Experts of a small language model.
Experts: 8 picks a token, a softmax router.
Training: a variant of Muon for the experts, 335M tokens, 10233 steps.
Below are experts of layer 8 (counted from 0) of a mixture-of-experts language model. Rows are named router (the router's row for the expert), gate (a neuron's input weights, with its number), up (a neuron's input weights, with its number), down (a neuron's output weights, with its number) and show model dimensions 0-159. Each number is 128 + 32 x the weight over its row's rms, rounded and kept within 0 to 255.
Before each expert's rows: "gets" lists some tokens that make up at least twice as much of what it gets as of all text; "raises" lists some tokens whose logits its average output raises strongly, later layers aside. This comes from a sample of Wikipedia text that the model never trained on. Tokens count by the router's weight.

# expert 26
gets: "1", " ", "°", "T", " M", "m"
raises: "na", "nam", "s", "us", ".", "ou"
router [145 174 118  93 147 102  95 182  77 179 167 101  96  95 137 149 135 149 138  77 134 173 124  87 192 105 181 131 112 142 119 113 112 167  95 121 153 179 142 197 183  97 129 125  91 113 122 140 111 103 143 134 106 105 103 173 175  97 150 145 107 125  83 147 145 150 171  72 122 101 166 124  84  98 175  82 136  95 194 162  87 111 118  85 106 110 108  68 144 158 132  97  65 130 148 108 175 108 154 101  60 111 117 113 141 105  67 157 157 159 128  81 158 131 164 166 113 144 112 175 150 147 166 116  94 147  68 105 138 144 135 104 157 140 120  96 100 103 102 160  87 193 135  88 116  68 110 168 102  96 117 132  97  79 140 102 120  62 125 155]
gate0 [107 144 116 142 161 102  85 121 108 108 164  82 167  71 121 140 132 115  50 119 116 133 151 119  66 137 117  68 105 112  84 143 156 128 100 177 143 145 150 177 146 103 160 108 110 114 137 121 160 119 132 177 107 109  90  66 118  75 117  94  99 140 129 137 117  79 120  57 198 138 134 168 143  80 137 118 151  98 118 115 102  87 152 109  75 170  94 142 123  48 123 118  87 164 119 165 115 105 176 188 145 130 150 102 158 122 121 113 170 101 115 112 129 105  43 117 100  84  81 140 103  89 144  29 131 140 116 147 174 150  84 106 150 131 171 109 163  75 110 143 115 147  95  71 111 113 146 115 119  89 123 188 121 149 152 121 101 184  88 129]
up0 [106 135 139 150 138 181  65  89 122 146  98  99  98  87 143 194 179 126  98 194 123 129 179 145 168 176 125 127 140 130 148 112 117 147 186 123 168 143 111 152  66 110 203 116 109  89 170 124 155 199 167 114 159 139 118 157  99 154  59 134 111 105 119  86 155 125 100 120 129 153 129  90 136 134 151 112 107 101 115 103 141 162 135  82 132 135 122 112  69 108 142 164 119 119  70  71  74  96 113 159 166 123 127 109 122 157 169 107 116 127 118 114 175 117 194 197 184 121 114  69 182 112 169 116 145 150 139 145 174 120 155 126 100  94 164 128  82 104 114 186 166  79 136 107 126 171 117 114  71 159 211 122 141  81 126 128 136 142 111 150]
down0 [131 134  65  88 109 161  84 169 133 162 141  68 109  72 154 122 132 169 110 170 151 103 159 126  71 124 171 141 112 111 111 113 166 142 102 126 110 135  69 158  60 156 149 133 187 136  77 207 130 133 143 125 138 108 141 140 126 116  86  78 195  30 157 137 144  86 142 117 130 118 163 141  90  90  91 161 129  90 134 124  89 171 154 152 157 118 130 106 131 133  82  91 127 164  99 142  78 126 134  95 101  53 175 135 178 112  96 103 122 125 149 147 133 144 135 111 127 109 133 128 126 129 135  90 111 103  66  96 129 107 145 118 139 152 143 147 155  65  85 129 102 124  74  99 127  85 122 115 148  85 199 175 115 136 115 196 157 161  63 172]

# expert 33
gets: "0", "9", "1", "8", "2", "7"
raises: "0", "1", "5", "4", "8", "2"
router [170 180  93  98  94  81  88 132 115 150 164 124 118 103 149 176 146 146 101  82 107 145 126  93 138  80 155 188 111 142 143  48  94 171  95 162 145 134 139 163 145  81 130  93 104 125 159 152 105  88 178 141 103 109 112 155 130 102 173 139 113 120 126 195 151 160 193  96 117 122 150 105 141  90 189  86 160  73 135 143  75 110 169  76 104 112  93  68 153 131 103 106 120 120 155  87 147 120 149 116 100 153 109 128 132 119 104 178 144 101 111  61 139 116 178 186 195 186 113 181 162 146 133 116 109 154 106 157 121 206 148 101 153 176  85 129  83  89 111 138 101 175 147 114  71 108 117 154 120 108 108 156  98 118 118  84 123 104 142 168]
gate0 [131 137 150 136 141 143 152  87  83 141 148 161 112  66 114 191 158 145  83 148 135 105 142  78 174 153 108 139 176 155 109  57 135 181 132 160 116  92 135  77 159 128 140  70 111 124 169 130  88  67 184 106 120 107 117 185  58 121 133 112 162 135 144 125 140 144  86  94 119 129  94 148  87  87 122 141 149  83 123 154  87 135 114 148 156 124 133 121  98 141  94 111 139 100  37 231  95 144 144 120 140  84 181 136  95  75 102 123 138 146 167  69 134 137 119 146 170 118 132 177 104 110 111 137 163 117 150 162 102 107 137 155 157 129 122 146  67 179 113 174 117 187 109 125 117 126 155  80 117  81 120 115 119  86 109 114 112 138  54 187]
up0 [113  80 140 178  89 174 209 170 128 111 125  76 156 123 164 177 190 113 147 109 111 134 155 168  88 146 136  80 134 119 173 104 104 113 113 144 194 194 128  68 124 158 123 142  95  90 102  79 142 176 175 117 106 113 111 125 115 147 116 114  79 105 149 149 151 176 138 221 158  92 100 152 110 171  93 176 103 167 104 106 130 130 138 118  92 168 127 124 140 131  92 132 142 133 109 103 101 110 150  76 124  80  16  93 115  44  97 129 146 112 144 144  76 122 112 145 106 121 151 109 170 112 132 120 137 170 121 106 173  78 128  89 160  62 108  83 121 149 157  76 148 143 108  83 111 129 139 138 131 102 129 157 148 138 140 112 132  99 152 152]
down0 [144 115 133 129 110 104  68  94 114 103  65 189 115 133 107 151 101 119 166 152 186 116 101 128 186 156 126 114 103 124 116  85 106 101 162 124  79 146 147 160 117 149  89 183 171 143 133 135  94 133  80 126  96 178 137 149 122 194 137 122 142 126  63 119 116  68 141 136 135  85 161 100 145 159 114  80 156 124 125 189 183 136 128 115  97  92 111 141 105 117 133 102 183 131 164 142 149 112 179 112 113 124 103 154  83 151 183 173  64 152 130 117 114 107 109 183  88 155 163 104  96 176 177  98 186 128 168 129  81 166 156 123  88 116 125  89 103 197  77 146  94 172  77 125 177  95 131 180 105 114 144  99 132 188 119 156 142 126  68 106]

# expert 110
gets: ".", ".\n\n", " P", "P", "-", ".\n"
raises: " This", " It", " However"
router [134 140 130 107 106  97  66 183  77 152 131 109 104 113 107 144 166 102  74 106 101 182 125 112 166 129 142 158  84 132 133  83 134 150 138 123 124 155 162 181 115 100 159  91 103 142 141 155 111  79 148 151  69 106  93 197 170 117 151 150 124 148  82 160 154 120 147 116 108 101 118 105 140  88 142  99 147 118 191 165 122 134 138  85 104 124  76 132 104 140 103  76  86 103 151  82 155 130 121  76 103 121  87 154 130 114  90 162 164 129  89 116 139 117 174 174 145 164 101 188 174 161 172  77  66 104  79 147 111 168 152 107 153 159  66 123  86 100  70 174  85 137 139 111 113  88  95 224  99 140  89 123  98 105 151  96  98 114 109 172]
gate0 [109 135 132 118 146  98  97 124 155 138 122 131 132 156 140  76 158 188 147  98  92 114 180 158 121 121 163 163 204 138 130 143  84 166 176 139  87 137 140  67 162 166 188 115  72 124 115  70 175 120 103 132 108 127 128 151  73  86 139 155 106 117 106 132 127  54  94 114 109 113 129  85 134 175 159  80 163  45 141 181 130 135 147 143 135  85 126 112 106 133 154 104 147 145 167 123 165 117 104 130 100 124 131 157 135 129 105 152 194 165 149 105 160 133 145 109 126 157 117 146 163  93 130 208 152 123  64  70 134 152  70 149 154 112  92 114 178 100 178 157 159 159 134 123  65 168 126  61 163 171 141 158 118 122 208 121 152 109 152 134]
up0 [137 121 165 155 100 141 162  99  79  91 148   9 132 136 127 159 102 121 107 177 174 121 130 148  83 119  98 176  81 111 134 109 108 125 103 140 115 158 163  87 133 183 162 120 146 138 101  97 144 106 137 132 141 144  59 157 113 119  58 158 101 136 124  58 138  94 140 134  99 138 189  77  79  95 148 129 119 153 109 130 136 195 125  91 162 112 127 201 160 107 143 167 117 113 114 115 130  81 107  99 108 113 153 114 116 182 161 111 131 166 103 109 102 149  93 141 129 122 123 123  89 123 125 132  97 109 107 184 113 137  54 132 110  87 169 102 169 178  77 117 163 149 103  80 188  67 112 209  86 185 115 108 145 145 111 123 132 129  94 147]
down0 [139 120  96  97 121  74 169 132 125 123  87 101  52 129  54  72 163 135 154 183 153 126  92 163 159  66  98 199 112 152 172  87  80  94 111 121 148 136 153 144 156 128  86 170 170 112  85 136 103 161 117 126 187  97 116 106 144 114 101 157 172 130 103 167 135 101 102 114 119 162 150 108 162 121  92 125 160 193  97 129 149 147 117 131 119 145  86 107 119 126 170 124 127 133 129 108 157 136 140 243  88 116 131 201 131 123  98 112 107 144 111 129 167 105 169 144  84 111  91 112 122 126 100  56 141 120 137 120 136 145 128 182  97 121 168 141 156 186  62 107 138 104 163  59 109 166 130 142 155 141 174 139  90 150 156  88 112 154 179 135]

# expert 59
gets: "8", "5", "7", "4", "3", "9"
raises: "-in", ",", ")", "ose"
router [142 150 120  75  61  88 116 151  87 165 160  94  88  85 145 204 137 130 122 102  93 175 118 100 143 111 152 175  93 145 147 116  91 157  81 136 111 130 151 139 120  81 130 109 118 103 120 176 107  83 158 137  89 124  88 123 163 147 172 135 122 161  83 178 145 160 155 114 128 116 145  85 119  91 147 107 139  81 157 179  70  69 133  91  94 134  43 123 113 131 116  87 114 137 130 107 157 105 139 105  77 147 124 113 132 132 127 155 177 130 100 105 126  97 196 153 147 183 125 170 149 169 143  98  91 106  81 172 140 190 166 107 202 207  87 117 108 111  96 175 104 148 133 126  66  65 150 144 117 127 106 168 109 113 129 142 122  87 166 145]
gate0 [152 148 128 139 114  97 108 135 131 128 131  99 115 108 121 140 162 140 122 104  99 115 143  73 114 121 106 143 112 121 124 120 178  89 114 159  99 129 131 106  87 106  65  84 108 131  90  95 118 163 158 141  90 141 134 187 196 183 135  60 170 111 200 129 141 166 128 109  98 135  92 165 122 104 134 106 111  95 154 103 101 138 138  85 128  99 129 164 153 122 147  93 136 107  93 153  69 171 125 118 122  81 139  80 158 133 203 118 133  53 157  98 134  83 202 171  88 121 142 145 175  71 129 146 101  65  72 133 179 146 146 152 125 167 151 105 157 120 130 175 121 187 103 163 130 140 109 182 106 165 131 146  50 100 147  85 187 111 189  81]
up0 [111 113 171 118  66 102 117  75 156 141 146  89  78 120 144 139 186 142 139 106 150 141 105 134 165 108 143 129  87  72 111 114  93 102  96 143 120 115 105 120  59 131 159 117 156 176 159 151 116 119 107  66 157  87 142 133 116 111 104 152  97  81 140 102 113  72 107 132 153 122 127 168 140 103  74  41 117 100 135 151  59  87 137 151  87 166  73 131 131 109 106 134 121 138 120 155 127 103 106 128 126 125 124 164  88 125 202 160 145 124 161 102 121 151 167 139 128 134 143 157 192  64  85 213  86  80  41  98 119 187 184 153 128 112 109  87 172  89  84  82 139 131 121  94 125 100 130 137 156  78 155 129 136 129  78 136 100 132 135  83]
down0 [112 102 186  86 158  89  91 111 192 118 145  79  84 181 156 169 149 148 146 100 173 109 158  72 141  90 100 115 105 133  84  87 164 157  94 199 125 117 139 149 171 161 117 125  92 102 202  75  96 120 139 109  96 110 156 112 121 122 124 131 145 179 176 128  97 145 142 140 108 161  77 118  89 152 121 168 110 154 146 107 150 165 124  85 170 128 119 169 121 153 119 183 104 178 138 111 116 169 192 117 115 125 150 149 164 145 130  92 173 129  52 173 160  77 141 116 153 187 156 140 158 153 104 139 113 123  92 132 117 119 105 166 111 118 131 183 161 192 151 137 128 150 126 141  99 133 171 121 147 100 151 168 168 119  63 162 170 160 163  54]

# expert 112
gets: "-", "9", " his", "–", ".", "0"
raises: "ield", "ark", "/sq", "aced", "aring"
router [187 163  99 109 127 129 119 178 116 164 151  89  95  91 137 172 181 113 107  91 120 200 157  86 166 120 151 171  96 163 172 122  84 168  86 149 133 143 152 178 158 120 124 131 104 143 191 202 100 119 141 143  40 111  74 168 147 143 165 140  83 148  91 152 156 113 156 161 114 128 152 127 128 101 176 107 200  88 181 152  93  91 121  89 101  79 125 106 149 158 117  96 113 135 153 116 171 132 155 104  72 114 140 146 129  97 116 157 147 127 116  78 111  78 175 166 131 169  84 140 190 176 141  73 109 105 133 142 138 168 127 142 165 172  85 125 117  69  96 168  86 149 149 101  80  98 112 140 120 126  92 156 134 110 117 100 108 109 142 144]
gate0 [ 78  81  54  78 128 118 157  83  81 164 124 193 130 103 121  99 138 197 114 120 133 134 113 106 170 133  76 137 128 211 121 146 162 123 110 134 149 120 157 163 117  95 100 160 118 140 153  83 147 136 108 159  81 140 116  82  90  35 149 157 129 147  90 128 141 121 127  88 176 108 116 109 174 143 152 142 144  94 148  86 152 154  80 128 143 115 149  49 166  88 118  61 137 131 168 144 111  99  87 170  95 145 149 121 121 159 156 122 149  95 134 104 128 128 215  86 118 170 150 113 167 150 112 131  99 145 122 154  97 167 174 124 144 147 178  82 160  94 118 129 159 105  93 171  50 106 106 118  77 142 128 175 119 105 114 113 177 161 126 133]
up0 [147  99 154 148 106 117  83 182 220  89  74 127 179 120 151 119 165  95 101 107 112 123 124 109  96 154  45 138 120 134 147 150 146 175 128 126 142 131 201  65 152 142 127 135 161 107 195 145 155 113  83 112 118 136 133 162 170 172 181 179  62 156 134 148 121 148  76 151 135 124  98 143 138 126 152 188 162 124 113 143 139 100 123 143 100 131 136 115 130 130  77  88  92 146 101 123 105 143 141 166  80  89 206 105 108 190 172  99 116 105  95 141 136 163 126 133 124 116  95 139 160 139 112  68  73 174 172 130  79 158 159 132 131 134  79 102 111 169  97 149 194  68 117 175 145 164  90 146 115  78 116 151 124  88 157 130 115 147 114 116]
down0 [121 123 116 140 107 164 142 205 129 191 146 161 188  84 120 101 169 120 162  85 167  90  89 190 121 133  56 117 173 149 141 118 168 164 101 134 120 140 138 100 109 207 133 146 136 130 112 128 150 124 139 169 159 116 135 140 166 104 138 119  82 120 171 108 125 114 102 119  87 144 124  80 125  94  53  91 133 205  88 162 114 135 140 164 141 133 187 168 131 157 119 151 127 132 134 104 179 187 194 158 101 123 171 136  73  79 148 119 190 145 134 118 120 141 160 104  68  54 112 101 147 156 122 125  94 134  80 139 183 137 149 106  94 124  58 120 142 168  90  98 129 119 162 138 149 114 130 170 122  80 134 128 103  86 136 102  95 121  96  78]

# expert 22
gets: "1", " |\n", "b", " m", "m", " S"
raises: "n", "ains", "ni"
router [165 145 160 110 131  99  75 145 126 144 143 104 130 138 132 152 163 124 131  64 103 177 141  92 144  97 177 144  99 164 127  93  91 139 114 172 160 163 127 172 125 102 114  87  77 123 132 175  73  83 137 162  93  74 104 170 174 123 146 158 148 146  67 134 145 131 137 116 133  97 157 124  94 116 154  95 180 121 161 182  63 122 151  93  69  90 119  71 110 133 144  71 129 116 111 110 200  84 114 110  85 174 121 105 121  96  89 165 138 143 131  68 138 119 173 163 154 157 116 131 169 131 148  86  64 133 116 168 131 125 126  83 159 133  70 112  98 103  61 184  92 178 145  60 105 105 128 147  99 101  84 137 116  91 150 109 114  70 124 145]
gate0 [102 122  90 108 181  95 154  72 138 146 112  83 109 164 157 104 120 130 188 144  95 155 148  65 161  91 138 165  85 155 132 112  70 208 108 153 112 214 153 157 138  81 143 153  71  86 165 120 105 144 123 165 154 106 133 112 114  88 128 150 124 140 119  92 141  97 124 136  93 124 110 141 140 129  90 141 106  99 143 151  95 126 132 124  94 109  63 151 127 137 175 100 127 106  75  82 144 162 107 171 139 190 194 176 132 141 141 128 106 112 140  67 148  90  88  75 120 148 138 108 151  43 108 164 164 127 157 142 133 126 121 106 132 146 142 124 184  83 152  89 145 207 172  75 105 102 108 127 176 128 105 101 139  90 166 176  95 103 106 102]
up0 [134 110  97 123  93  63  84 124 141  82  91 144 147 125 121  94  92 144 111 177 124 173 165  95 143 105  66 143 132 152 145  77 130 152  81 172 110 147  95 173 156 113 106 157 106 107  70 137 183 103 153 103 146 138 112 139  69 158 188 165 113 189 152 183 120 102 117  96 181 100 152 122  99 122 183 156 132 177 131 155 131 109  99  99 180  99 122 124 108  92 112 175 106  41 142 145 157 121  87  81  90  47  94 142 145 164 131 128 100 128 124 149  95 153 129 142 116 121 185 135  75 152 110 151 151 113  98 123 151 134 106 165  77 140 192 148 136 186 109  46 148 163 141 113 167 135 108 143 114  80 146 130 122  94  79 111 103 179 142 139]
down0 [112 115 179  93 190 121 180 196 105  34 147 150  90 107 146 136 169 107 132 126 118 126  58 112 149 116  53 180 139 162 111 128 125 166  74  99 129 173 152 173 149 123 147  89  96 146 110 158 149  94 141 117 184 132 121 117 144 128  82 116 166  58  92 155 160 146  72 129  66 163 166 179  80 110 105 112 122 179 172 115 118 131 111  92 120 125 111 126 142  69 124 141 139 108 123 166 171  56 178 129 130 178 164 118 115  82 151 120  73 184 146 145 129 139 170 113 162 127 117  82 122 128 178  65 143 100 153 139  78 170  82 141 133 133 117 118 145 116 163 145 128 179 141 150 124  93 133 144 118 127 178 134 136 107 128 104  86 153 122 150]

# expert 27
gets: " ", "9", "0", "1", "2", "8"
raises: "2", "1", "3", "th", "4", "8"
router [188 144 116 140 107  79  93 156  99 162 159 114  93 111 126 177 159 102  95  76 126 194 172  59 175 118 205 194 108 149 140  75 126 150 110 156 153 159 151 135 129  86 125 110 126 134 156 162 100  81 177 143  97  83  99 139 148 128 134 135 104 140  92 174 130 135 178 111 107 121 156 110 149 104 150  98 180  80 129 134  58  97 184  96 101 118 127 111 156 141 109  92 119 124 128  93 136 106 133  91  93 125 129 114 123 127  85 163 151 143 120  76 140 123 167 176 178 172  58 157 168 148 142 119  78 110  85 142 112 207 145  97 153 156  95 120 109  78  68 163  93 142 150 126  92 111  80 168  95 111 111 162  89 101 138 121 101  85 107 161]
gate0 [152 130 130 164 160 108  97  97 112  95  58 134 103 156 155 154 153 120 103 135 171 142  72 178 169 111 127 144 133 113  56 138  83 150 137 124  73  77  87 157 132 112 128 144 153 113 134 107 115 165 131 156 173 103 173 105 121  89 127  69 149 116 131 154 109 163  97 139 134 155 116 113 142  66 101 148 149 125 115 196 114 104 204 132 173 112 147 140 158 140 157  82  85 122 157  99 160  74 114 108 157  81 173  76 158 112 156 120 102 115 160 132 117 103 180 108 141 107 120 148 174 172 103 147  99 173 200 167  64 142 151 173 129  68 144  86 122 120 140 153 152 108 107 150 107 205 119  64 144 142 124 137 148 154 229 145 100 113 117 140]
up0 [ 96 114 132  94 154 249 159 118 123 185 126 155 110 111  97 148 184  86 135  96  99 166 115  83 117  97  92 106  92 161 114  95  90 102 122 119 108  89 141 169 124  82 139 118 175  82 112 113 104 170 154  98 128 106 148 130 137 167 125 165 178 139 133 146 106 113 131 113 144 198 116 137  97 109  81  98 128 153 128 135  99 142 168 156  96 101 102 203 105 147 150  67  64 127 153 140 135 171 163 121  87 165 161 132  72 102 113 109  87 125 139 188 126 135 129  84 106 115 176 119 168 137 186 159  76 121 148 126  70  91  76 151 107 130  81 119 133 145 169 138 180 109 146 157 168 148 170  92  60 156 109 115 121 170 121 128 103 121 157 179]
down0 [131 129 206 108 111 153  74  55  78 176 122 122  95 117 150 101 119 192  67 122 105 100  57 100 164 121  99 133 129 205 140 126  94 141  98 118 139 129 112 134 158  79 123 105 122 196 189 134 133  91 126 170 114 127  88 148 151 133  69 167 122 120 106 190 174  80 116 122 132  80 127 133 159 131 129 105 179 183 142 185 151 108 207 113 126 124 111 123 143  94 114 156 163 144 196 104 125 136 145 187 147 148 106 168 150  41 154 124 155 143  89 157  87 162 160 113 133  82 140 118 110 107 153 170 137 178 120 168 136  44 134 160 151 147 139 121 123 143 140 161 126 159 111 134 130  89  99  93 127 111  90 155 140 125  92 125 123 135 153 124]

# expert 123
gets: "0", " that", "ly", "s", " which", "%"
raises: "ric", "ires", "rist", " summer", "ably"
router [165 157 137 104  98 127 134 190  98 165 148 109 118 101 164 141 153 141  92  97  82 150  94 119 172  93 185 165  59 147 170 101 100 163 153 136 163 148 170 199 114 121 139  98 106 135 149 149 102  88 143 151  90  94  89 185 149  82 138 158 114 155  70 163 163 154 144 129 101 100 173 149 107  95 133 105 135 104 153 168  91  93 138  24  71 114 121 135 163 139 113 107  95 153 158 134 171 120 150  71  83 147  91 169 112 101 105 144 130 131 137 113 138 121 190 147 173 180  78 166 193 163 140 114 104 126 115 126 158 132 137 134 175 170 137  93 128 102 122 152  60 161 125 121  60  90 132 138  84 117 116 164 102  76  98  97 101 102 138 144]
gate0 [ 75 140  79 132 127 107  72  70 116 117 160 119  76 175 166 143 161 101  75 132 175 156  98 130 147  91 130 102 131 131 162 157 187 146 125 158 151 164 149 167  93 135  94 131 133 190 109 119 144 114 119 133  88 154 107 126 108  71 182 143  91  82 122 190 120 151 114  87 158 114 103 149 167 129 175 108  96 132 110 143 151 153  68 110  98 148 145 204 138 144 120 134 102 160 177  76 133 117 135 122  97 108  96 158 111 108 144  71 133 175  85  24 121 161 177 116 109 152 139  91 172 196  75 116  77 123 127 135 133 126 110 150 159 132  47 121  94 119  95 135  86 104 170  82 162 121 166 164  98  99 142 173 120 104 152 132 139 146 147 140]
up0 [156 149 108  76 229 114 154 104 141 109 100 144 119 161 151  91 153 144  86 122  75 146 133  90 113 165 121 133 149  92 127 102 156 145 102 165 166  88 140  94 131 112 145 130 134 100  73 127  96 152  93  80 154 100  92 106  52 169 136 117 117 164 100 159 105 125 182  98  90 115  93  78  85 107  52  95 133 144 128 110 133  75 166  82  85 165 101 131  98  77 179  99 197  45  94 162 137  96 116 174 137 145 117 120 109  79 188 132 118 125  92 134 104 123  81  70  92 138 138  91 117 152 103 101 175 108 155  85 111  94 131  95 135 119 158 151 110 158 116 101 166  56 155 152 132 148  94 118 132 165 107 100 145 153 166 140 147 149 113 124]
down0 [138 113 136 105  55 102  84 137 161 122 100 134 183 157 116 125 131 147 137 126  88  81  63  88 205 112 139 151 116  63 123  99 100 108 146 156  92 110  86 114 171 157 175 105 142 156 111  85 112 186 118 138 104 126  93 165 119 148 147  90 109 150 127  71 150 136 124 165  80 177 116 211 155 168 100 164 101 165 120 132 174 121 120  77 159 160 156 100 164 132 161 195 165  34 149 165 103  81 139  99 100 161 158 117 153 145 112 147  94 113 104 143 169 166 117  88 164 124 105 161 103 140 185 148 171 170 135  95 101 101 113 112 145 135 127 147 143 146 155  96 169  89 146 204 141  94 114 151 198 150 150 135 146 130 148 141 131 135 114 151]

# expert 122
gets: ".", ".\n\n", "\n", "==\n", ".\n", ")."
raises: "ights", " It", " Its"
router [150 147 162  88  83 123  78 133  77 156 148  87  73 128 100 130 175 117  83 128  91 190 145  94 155 127 144 155  70 154 128  72 123 144 110 140 101 147 159 172 140  79 149 107  63 123 129 165 111  93 152 149  90  75 102 178 161 132 164 169 101 162 101 154 142 143 138  84  92 114 168 131 123  96 155  94 141 122 173 169 113 107 151  66 101  96 121 117 127 162 109  89  88 100 174  74 150 105 159 118  91 153 108 134 122  80 103 163 168 113  88  78 122 118 155 140 163 136  95 164 164 172 159 105  60 114 120 135 149 155 168 104 176 147 100 121  99 103 106 156  53 140 110 122 103  92 107 212 124 142 123 127  74 117 143  76 107  82 117 179]
gate0 [ 90  41 158 103  74 135 121 128  83 117 134 173  20 145  87 132  99 156 132  99 103 161 108 149 124 148  66 119 100 115 116 152 188 116  93 100  94 118 138 147 113 102 104 133 107 148 117 172 118 167 135 110 128 152 129 103 161 133 147 135 128 114 144 178 151 157 131 144 116 114 127 107 158  91 148  79 133  94 116 144 132  42 166 177 145 133 188 132 170 143 123 121 142 153 111  98 100 101 111 151  45 107 185 198 146 155  76 152 109 142 151 133 114 116 140 134  80 146 133 104  64 118 142 158 164  67  71  89 120 138 159 100 174 166 165 152 112  85  98 112 112  96 150 164 122  87  94 118 132 120 159 197  78 107 151 135 129 115  68  87]
up0 [206 114 102 176 186 118 155 132 108 114  52 132  77  87 165 135 133 135 133  44  67 152 162 126 107 172 100 142 126 113  75  92 110  91 154 130  93 138 131  94 129 152 100  68 190 174 147 129 172 144 157  95 184 189 107 151 135  82 157 139  95 124 130 130 139 148  82  74 165 104 120 169 103 150 144 166 146 118 128 140 163  48 118  90 129 155 142 119 164  79 162 157 161 142 133  92  79 183 145  98  87 115 158 124 161 134 128 162 152 128 157 123  93 103  48 182 205 134 183 148 127  67 140 142 132 114 141 116 142 144 125  93 109 128 129 156 146 121 121 141 115 133  97 130 109 130 170 134 144 131 138 106 151  71  89  94 155 114 159 112]
down0 [114 178  85 218 135 147 143 116 131 141 102 177 116 159 137 129 107  61 107 134 150 107  80 138 128 147 154 149 123  83 151  87 150 103 161  64 123 181 130 139 146  95 103 126  65 179 151 114  93 115 110 108 164 161 151 116 128 110 124 136 119 182 150 151 142 192 211 114 199 167 105 187 145 132 127 137 151 156 141  57 138 199 139 103 109 110 148 148 114 132 154 120 134 107 174 156 114 142  99  82 150 122 142  79 118 214 148 147 151 167 115 142 119 103 103 193 126 157 139 143 163 183 111 151 116 139 119 118 128 124 165 115 122 102 168 143  83  79 125 108 191 172 106 213 138 116  78 162  94  67 133 108 129  99 140 125 106 135 148 126]

# expert 28
gets: " (", "\n", ".\n\n", " |\n", "\n\n", " \""
raises: "V", "===", "Ar", "ex", "The", "hip"
router [162 147 139 110  90 112  79 146  57 148 148  73 103 101 154 142 169 127  79 105  96 140 120  82 163 136 160 166 105 142 142  60  84 142  91 131 132 174 138 158 154 118 123 109 123 141 131 141  92 108 174 145  95  76 107 178 194 136 157 164 117 144  87 153 144 135 134 100  91 121 133 132 132 102 155 133 156  57 177 151 125 100 155  82  95  97 119 119 138 156  90  93  78 128 119  78 199 135 135  92  93 166  99 129 119  91  89 164 166 111 125 100 132 125 159 171 147 172  79 164 151 192 139  85  63 101  94 130 112 171 167  82 143 158 122 128 110 119  91 134  89 144 109 126 105  80  94 202 109 145  64 180  81 128 148 110  80  99 137 168]
gate0 [117 114  92 148 132  46 165  96 133  94 150 148  96 133  94  79 169 156 123  68  76  72 146 118 108  89  96 136 108 139 167  67 105 131  86 142 151 108 185 163 169 123 208 122 138 110  86  89 125 150 198 168 126 137 120 147 106 126 149  71 149 128 184 114 121  61 139  60 154 117 165  99 161 108  88 131 151 123 107 165  81 120 123 123 107 124 112  90  85 159 123 145  82 152 138  81 183 148 118 166 130 102 141  73 136 160 177 121 123  41 149  82 150 111 122 109 181 117 110 177 137  59 132 138 134  86 144 149 100 136 166 100 137 159 154 116 128 132  95 122 112 104 175 102  83 172 110  98 162 181 131  97 147 120 136  93 138 113 141 109]
up0 [135  95  95  84 148 121 118 169 143  82 139 157 117 138 127 161 122  87  95 182 113 166  81 162 119  93 169 136 134 114 112 172 121  85 113  80 133 135  91  63 156 101 131 165 137 126 127 139  95 116  50 166 199  84 162 145 144 110 118  70 112 142 100 122 115  94 165  88 149  76 111  94 133 156 154 104 133 133 148  35 188 137 154 143 112 157  94 188  97 164 147 136 132 151 120  84 101 123 163 128 164 123  57 177 133 119 122 154 155 156 125 153  53 158 132 169  85 104  66  54 158  75 116 165  99  75 142 139 102  93 136 123 107 139 106 117 158 104  98 108 116 122  98 176 130  82 138  84 139 122 100  84 165 124 106  93 165 108 120 164]
down0 [ 57 128 178  94 159 148 174 158 152 134 150 124 151 138 133 142 125  98 131 162 161 156 148 182 163 124 176 123 131 123 186 175 135 139 161 166 163 124 178 173  88 134  90  57  92 166 121 146 118 142 100 114 159  99 119 105 138 105 104 132 168 122 152 132 125 140 111 138 113 128 180 100 159 101 147  16 121 133 112  72 123 134 105 123 170  74 126  98  98 176 140 108 162 146 175 116 103  88 104 149 165 165 141 192  83 170 142 110 160 157  83 138 123  97 134 161 153 141 104 159 151  65 161 187 139  72 135 136 131 136 131 187 104 134 143 170 136 155 137 136 145 127  25  60 151 149 105 163 191  99 103 126  89 150 135 108 118 115 148 116]